python train.py --hidden_size=512 --d_expert=640 --router_noise=0.1 --norm="rmsnorm" --tie_word_embeddings=false --parallel_block=false --init_std_up=0.017 --optimizer="adamw" --learning_rate=0.000671 --warmup_steps=205 --max_steps=12480 --dataset="wikipedia_en"
Below are experts of layer 3 (counted from 0) of a mixture-of-experts language model. Rows are named router (the router's row for the expert), gate (a neuron's input weights, with its number), up (a neuron's input weights, with its number), down (a neuron's output weights, with its number) and show model dimensions 256-383. Each number is 128 + 32 x the weight over its row's rms, rounded and kept within 0 to 255.
After each expert's rows: a language model's description of what the expert responds to. This comes from a sample of Wikipedia text that the model never trained on.

# expert 11
router [121  95 130 122  59 208 106 172 100 118 128 150  88 155 138 131 157 123 131 129 200 107 140 137  85 176 131 116 105 129 122 112  73  89 168 107 116 126 122  97 137  81 125 148 147 117  98 121 109 136 155 109 113 113 148 143 168  98 128 127 158 179 122 148 149 107 115  45 129 157 142  89 141 137 148 118 100 161 100 160  78 152  62 112 208 113 130 119 134 159 120 134  83  85 141  68 117  76 147 140 168  58 122 137 177 134 118  78 130 163 125 136 121 129 162  75 131 180 144 130 130 171 125 167 163 115 146 130]
gate0 [ 83 119  95  96 125  85 130 109 157 120 174 114 126 134 109  70 116 117 114 142 108  71  85  95 112 187 212 143  39  46 143 102  65 144 190 155 100 141 102 118 110 124 123  93  91 157 120 188 130 175 156 144  97  98 189  89 138 115 118 125  95 131 135 162 103 194 135 133 100 153 102 138 188 150 150 158 150 140 169  62 116 109 154 184  89 115 112 170 122 158  90 125 155 121  92  56 148 129 114  60 105 118 128  97 191 159 117 106 104  60 144 151  86 114 134 165 167 124 132 121 113 144 151 120 126  92 180  82]
up0 [167 217  87 109  80 148  66 127 146 145 102 127 128 100  76 175 165 155 131 122  89 111 123 143  90  89  87 123 156 170 161 177 158 194 164 108 121 128 137 142 121 156  59 154 161  45 139  68 121  72 100 119 154 160  98  90 102 134  78  99 203 150 160  96 111  90  90 121 135  69 158 206 101 113  89 111  70 139  90 125 144 145  92  87 135 115 174 112 147  95 173 134 126 123 154 180 152 165  97 162 187 105 154  88  53 101 167 105 155 112 130 132 145 136 139  69 104 123 180 150  98 116 126  90 107 146 117 170]
down0 [106 130 133 136 133 183  83 127 110 135 108  81 113 153  77 117  88 142 149 103 113 137 114 167 152 207 115 160 171 185 111  96 131 126  93 147 107 181 126 149 128 116 103 132 136 154 136 130  96 130 105 113 121 130 156 149 142 128 104 112 167  69 202 126  89 122 111 144  64  43 150 121 134 101 123 127  80 121 128 170 173 114 144 122 105  82 124 128 103 107 143 134 204 142 105 121 177 112 132 155 172  52 130 152 135 120 105 140 175 176 120 173 161 120  89 124 120 138 101 159 100 133 119 101 115 143 150  94]
What it handles: Words in political and legislative text, such as legislatures, Liberals, Leader of the Opposition, federally, plus table digits and pipes.

# expert 2
router [141 180 130 127 135 102 120 173 157 143  66 116 152 150 137 124  89 143  93 131 134 113 171 173 174  90 158  93 100  92 152 106  90 119 130 132 153 135 129 138 166 106 131 107 169  78 185  65 154 147 162 102 108  99 119 117 197 154 141 114 118  96 163 130 118 167 142 106 153  77 171 112 120 113 129 101 143  39 164 106 181 168 136 102  58  98 104  88 128 110 135 144 117 128 122 184 134 138 127 208 100  84 112  86  66  95 129 142  94 183 113 117 145 104 153 112  87 126  94 105 117 125 176  98 149  71 133 150]
gate0 [185 106 192 101 115 139 153 107 134 192 125 109 127 160 163  86 177 125 154 134 104 107 191  71 143 156 130 111 136 109  84 127 112 119 109 105 213 140 126 200 136 108 147 175  96 113 104  96 103 121 103 116  76 139 133  73 140 141  88 102  65 118 148 105 150 121 123  98 148 147 143 140 166 153 116 149  88  90 136 169 161 144 120 170 102 131 122 139 117  68 142 202  84 144 116  89 138  73 112  61 149 119  79 123 147 132 101 122 133 198 162 139  98 102 102  95 124  52 118  77 193 100 136 102 125 146 164 100]
up0 [140 117  90 114 171 101 144 148  71  58 167 117 107 122 138  68 122 139 103 152 174 150  94 111 121 131 178 128 100 175 185 156 148 142 125 167  87  86 158 135 135 103  68 125 160 104 133 122  61 173 161 167 131 175 105 129 176  98 104 132 166 124  98 154  93 131  84 136 128 145 145 131  92  64 138 134 168 143 163  77 179 159 129 149 158 155  99 137  94 127 187 132 172 157 192 166  99  88 161  97  67 119 143 181 114 151 180 167 173  73 122 121 121 116 137 107 115 105 136 157 179 123 140 191 154 168 153 122]
down0 [139 144 129 145 136  89  48 154 163 155 124 149 163  90 167 157 130 154 102 121  61 105 154 118 145 109 124 138 141 111 136 206 121 196  87 102 167 132 114  68 102 158 100  86 121 157 113 156 125 167 201 161 128 161 126 128 119  44 133 151  67  93 121 136 137 132  60  88 115  98 124 137 154 170 147 106 112 156 130 183 122 137 183 113 122 124 138 109 132  70 182  73 101  93  98  91 104 122 101 107 109 164 135  93 129 112 146 132 145 130 100  88 143 140 123  97 122 177  84 100 144 118 117 129 143  83 201  96]
What it handles: Final digits of numbers in statistics tables, as in 682 or 705, plus word endings like -itis, -osis, -century.

# expert 9
router [ 87 135 202 129 160 108 109 119  92 121 102 127 133 117  84 106 117 121  76 129  99 162 133 157 127 111  99  84 146 157 175 115 212 135  90 151  86 118  93 106 128 157 150 171 151  91 113 132 132 143 161  89 125 111  94 151  94 117 137 159 167  86 142 177 140  93 116 186 107  76 117 154 136 112  57 119 128  86  93 148 152 146 110 141 194 185 112 122 125 100 164 101 139 125 142 111 157 114 148  64 129 130 116 143 128 128 140 155 129 154 140 135 144 128 137 228 190 146 123 183  82  83 200 137 117 162 143 199]
gate2 [150 105  95  81 197 166 141 144 115 155 142 109  79 104 164 130 145 118 177 157 185 137 109 116 141 145 120 123 191 104 126 151  92 112 189 119  89 115 134 143  57  84  81 120 141 118 136 150 136  95 124 105 176 127  73 153 199 107  93 128 147 153 133 132 140 159  84  97  75 152 160 191 118 158 124 170 165 163  98 123 117 157 158 141 159  87  54 173 122  79 161 151 203  84 161  84 143  70 101 127 153  97 151 119 162 153 137 158 145 124  82 135 122 135 123  78 111 122  67 138 143 105  86 174 105 182 114  85]
up2 [130  77 113 141  73 108 149 126 117 104  82 113 149 159 126 154 157 143 139 152 136 122 185 123 122 126 114 135 149 125 199 180 124  96 147  39 129 136 148 139 146 144 125 152 165  80 116 197 146 183 155 103 163 149 137 131 121 118  94 155 148 160  96 145  59 137 143 127 156 114 173  94 142  95 134 180 129 162 145 184  72 156 132 130 102 106 162  97 162 108  80 140 102 145 211 172  91 108  93 135 148 143 103 159 188 191 129 129 149 144 157 158 154 187 132  54  91 125 101 115  98 169  75  84 150 145 129  81]
down2 [112 116 102 139 146 151 143  97  86 139 157 131  98 102 152 165 161 131 119  95 145 162 144 152 134 109 168  77 117 154  95 135 117  95 152  42 131 110  87 110 167 170 121 199 113 125 132  86 139 194  94 168 147 131 127 119 124 217  83 103 142 142 131  60 124 121 154 122 133 124 199  69 113 152 121 132  89 147 158 123  92 162 161 115 116 146 175 101 168 133  72 185 118 122 122 114 119 123  83 170 129 153  55 211 163  83 109  51 107  94 142  90  81 140  84  58 157  96 172 111  88 136 143 114 100  74 179 109]
What it handles: Cells and separators in sports results tables and tournament pages, such as placed, silver, individual, Challenger, Championships.

# expert 3
router [123 115 123 137   3 131 168 129 156 162  88 113 160 161 165 145 136 124 136 124 125  62 139 200 116 197 109 156 121 102  52 139 134 123 153 124 127 110 114 158 108  98  91 104 148 135 191 125 106 123 177 107 165 151 136 102 186 155 107 131 156 147 144 113 121 174 140 146 131 198  76 107 135 167 117  90 118 122  91 116 148 131 146 179  81 118 159 146 146 127 110 136 120 128 127 132  98 162 143 131 138 161 111 155  62 102  84 106 105 171 141 130 116 145 141 132 177 137 130  67 183  66 186 111 148 147 126  95]
gate0 [140 116 134 140 164 151 100 152 125 150 178 120 181 136 162 147  70  94 191 123 177 150  86  76 119 129 119 119 180 139 115 103 118 174 104 193 128 124 149 130 189 101 152 126 118  94 158 150  61 194 112 172 135 141 128 141 111 140 146 107 115  75 206 137 145 146 109 156  76 130 128 124  92 173 147 116 203  97  99 117 135 144 139 122 104 122 144 110 101  97 181 118  87  90 136 117  83 182 137 134 141 156 115  69 121 135  57 163  79 123 178  89 107 136 149 127 141 108  90 114 177 123 136 122  96  94 114 115]
up0 [175 124 124 180 126 114 146 152 151 150  57 149  70 129  48 128 146 198 141 133 117  63 173 151 112  74 105 151 108 169 148 139 122  65 162  48 179 128 105  99  58 118  78 105 148 160 111  78 174 105 110 159 110  93 116 101 124 153 187 121 157 204 149 129 129 107 144 143 154  94 121 173 103 138 119 120 103 129 115 114  98 130 127 111  69 134 141  76 128 124 132 155  97 129  84 184 129  89 138 138 142 170 140 170 138 110 178 204 179 188 144 129 148 129  85 167 104 130 104 100 106 129 114 154 141 163 162 125]
down0 [142 165 149 159  90  61  77  85 119 205 158 138  83 105 122 140 155 149 120 117 135 135 173 148 117 145 149 136 124 135 149 151  60  98 124 122 174 138 156 136 100 142 110  91 111 119 104 184 180 104 111 127 105 185 150 156 159 110 113 146 119  67  98 144 121 140 107 141   0 142 175 118 122 118 147  93 123 120 115  50 144 123 121 124 127 106 204  85 160 102 163 120 116 185 180 174  83 147  91 167 153 145 113  78  94 120  82  78 146 102 108 139 106 155  81 110 168 116 191  91 150  78 116 148 141  63 175 124]
What it handles: Tokens inside section headings and math formulas, as in "= 10th Commando Brigade", "Birational equivalence", and x_1+x_2=10.

# expert 0
router [147 185 161 151  92 110 119 102 155 152 132 121 167 132 140 160 145 153 168 135  81 107 119 126 102 130 169 102 135 107 172 130 151  95 141 119 124 124 114 139 145 131 118 141 127 148 120 168 129  80 118 126 115 104 134 106 138 132 139 126  93 186 184 150 119 141 157 110 129  77 106 131 122  90 208 163 119 129 119 128  90 130 141 127  34 109 115 156 117 131 121 125 119 132 115  95 105 183 107 204 125 140 148  78 139  95 161 129 203 180 134 124 134 151 100  87 121  59 130  41 174 122  22 139 145 107 123 128]
gate0 [133 121 129 145 123 201 146 139 113 146  76  94 101  99  97 103 176 116 120 101 149  92 122 180 131 103  56  83 162 137 113 142 124 109 167 110 147 138 136  95 124 171 139 122 110 165 138 164 124 140 171 113 154 125 199 125 151 131 180 107 162  79 138 120 177 119 140 120 111 138  95 108 123 162 165 149  97 163 123 109 154 125 107 112 123  77 171 114 135 137 144  81 139  38 106 157 175 128 145  79 107 104 153 118  75 110 139  78 138 156 170  71  99 103 114 106 116 134 100 151 135 120 130 140 109 107 111 135]
up0 [126  83 120 161  83 162 127 188 147 130 105 141 132 112 124 139 160 152 156  89  98  63 159 172 194 166 173  87 102 163 166 127 188  88 163  79  61 120 116 159 100 137 144  90 161 120 141 158 134  70 155 120 148  94 141  72 196 148 148 180  87  72 150 118 144 118  63 101  74 149  51 116 120 112 162  77 139 110 138 165 173 123 132  87 177 192 140 150 165 151 144 179 163  95 125 194 118 102 146 155 148 164 125 120  87 109 132 135 150 154 108 102 162 148 104 113 171 121 149 119 123 134 124 141 124 184  93 184]
down0 [124 105  80  93  70 115 110  93 118 135 130 109 132  72 163 155 100 143 143 115  87 110  95 111  66 159 117 133 132 129 133 139 119 137  74 104 136 173 122  86 121 129 155  61 138 157 135 118 163 124 198 148  91 109  79 165 113 136 145 113 116 158 119 149 102  93 127 132 155 156  97 119 165 107  83  90 114  92 101 115 144 116 151 128 116 147 153 132 163 121 121 162 143 130 165 110 193 129 102 134 139 151 108  66  85 163 140 102 115 158 155 161 142 143 168 122 118 108  50 132 151  94 170 185  54 117 142 138]
What it handles: Digits and spaces after commas in tennis scores and number lists, plus conjunctions and relative words like and, which, but.

# expert 6
router [151  76 138 132  93 124 155 139 127 153 148  43 119 126 162 107 141 152 147 140 143  58  84 131 115 129  54 117 123 151  94 110  87 126 118 105 152 168 144 144 180 127  75 120 126 103 161 142 146 128 157 191 109 101 167 101 141 144 120 125  85 144 114  95 127 192 134 107 156 124 107 136 117 165 174 108 130 132 163 130 143 150 175 147  90 143 154  87  60 129 110 129 123 123 124 124 109 176 130  67 141 163  97  97  76 119 112 118 206 135 119 129 120 120 128 139 105 116 110 150 139 138 161 170 142 193 130 117]
gate2 [180 106  84 159 136 139 140 139 134 183 116  42 106 151 146 156 170 125 115  71 178  85 119  71 103 146  62 127 170 107 136 140  50 102 108 125  99 128 137 133 125 181 173 141 129 128 102 154 120 142 101 195 128 130 114  58 168 161 113 172 102 139 108 170 130 142 150 116 139 143  85  95 115 110 125  78 132 140 160  72 156 106 109 148 209 129 154  92 164 162  98 101 193  87 134 201 144 129 129 124 143 185 115  90 151 128 122 102 137  84 119 136 121  61 138  77 131  86 165 131  86 119  25 130 112 242 135 150]
up2 [153 199 130 105 165 112 186 100 116 121 102 133  99 130 143 195 149 164 120 172 106 121 174  89 141 178  83 133  97 164 123 135 109 138 121 166 172 106 157 106 116 129 139 151 108 110  72  83 158 135 104 188 126  94 148 129 143 139 160 156 150  94 158 134 137 119 160 142 123 117 180  58 114  83 147 109 137  96 127 119 145  76 141 136 185 132 148 141 131 138 119  84 135  84 113 183 145 133 124 131 154 184  84 132 168 151 153 128  96  89 138 105 136 128 134  78 114  49 124 140 131 145  67  93 147 143 128 105]
down2 [183 169 148 111 112 146  87 146 174 153 145 141 147 155 110  98  94 102  93 103 132 119 203 150 122 153  95  96 130 144 181 164  44 120 103 119 110 168 141  63 140 212  87 148 131 103 159 123  99 125 118 105 138 151  85  76 124  90 114 172 107 136 148 126  52 139 148 107 216 108 114 142 100  99 168 170 129 198  58  84 128 116 112 189 195 107 162 146 140 125  77 124 134 167 114 120 112 118 165 116 158  99 183  99 142 127  95 181 108 134  90 148 143 130  75 145 145  84  67 129 120 111 141 153 105 183 127 130]
What it handles: Decade prefixes 201, 202, 199 in citation years after an author's name, plus opening quotes of cited titles.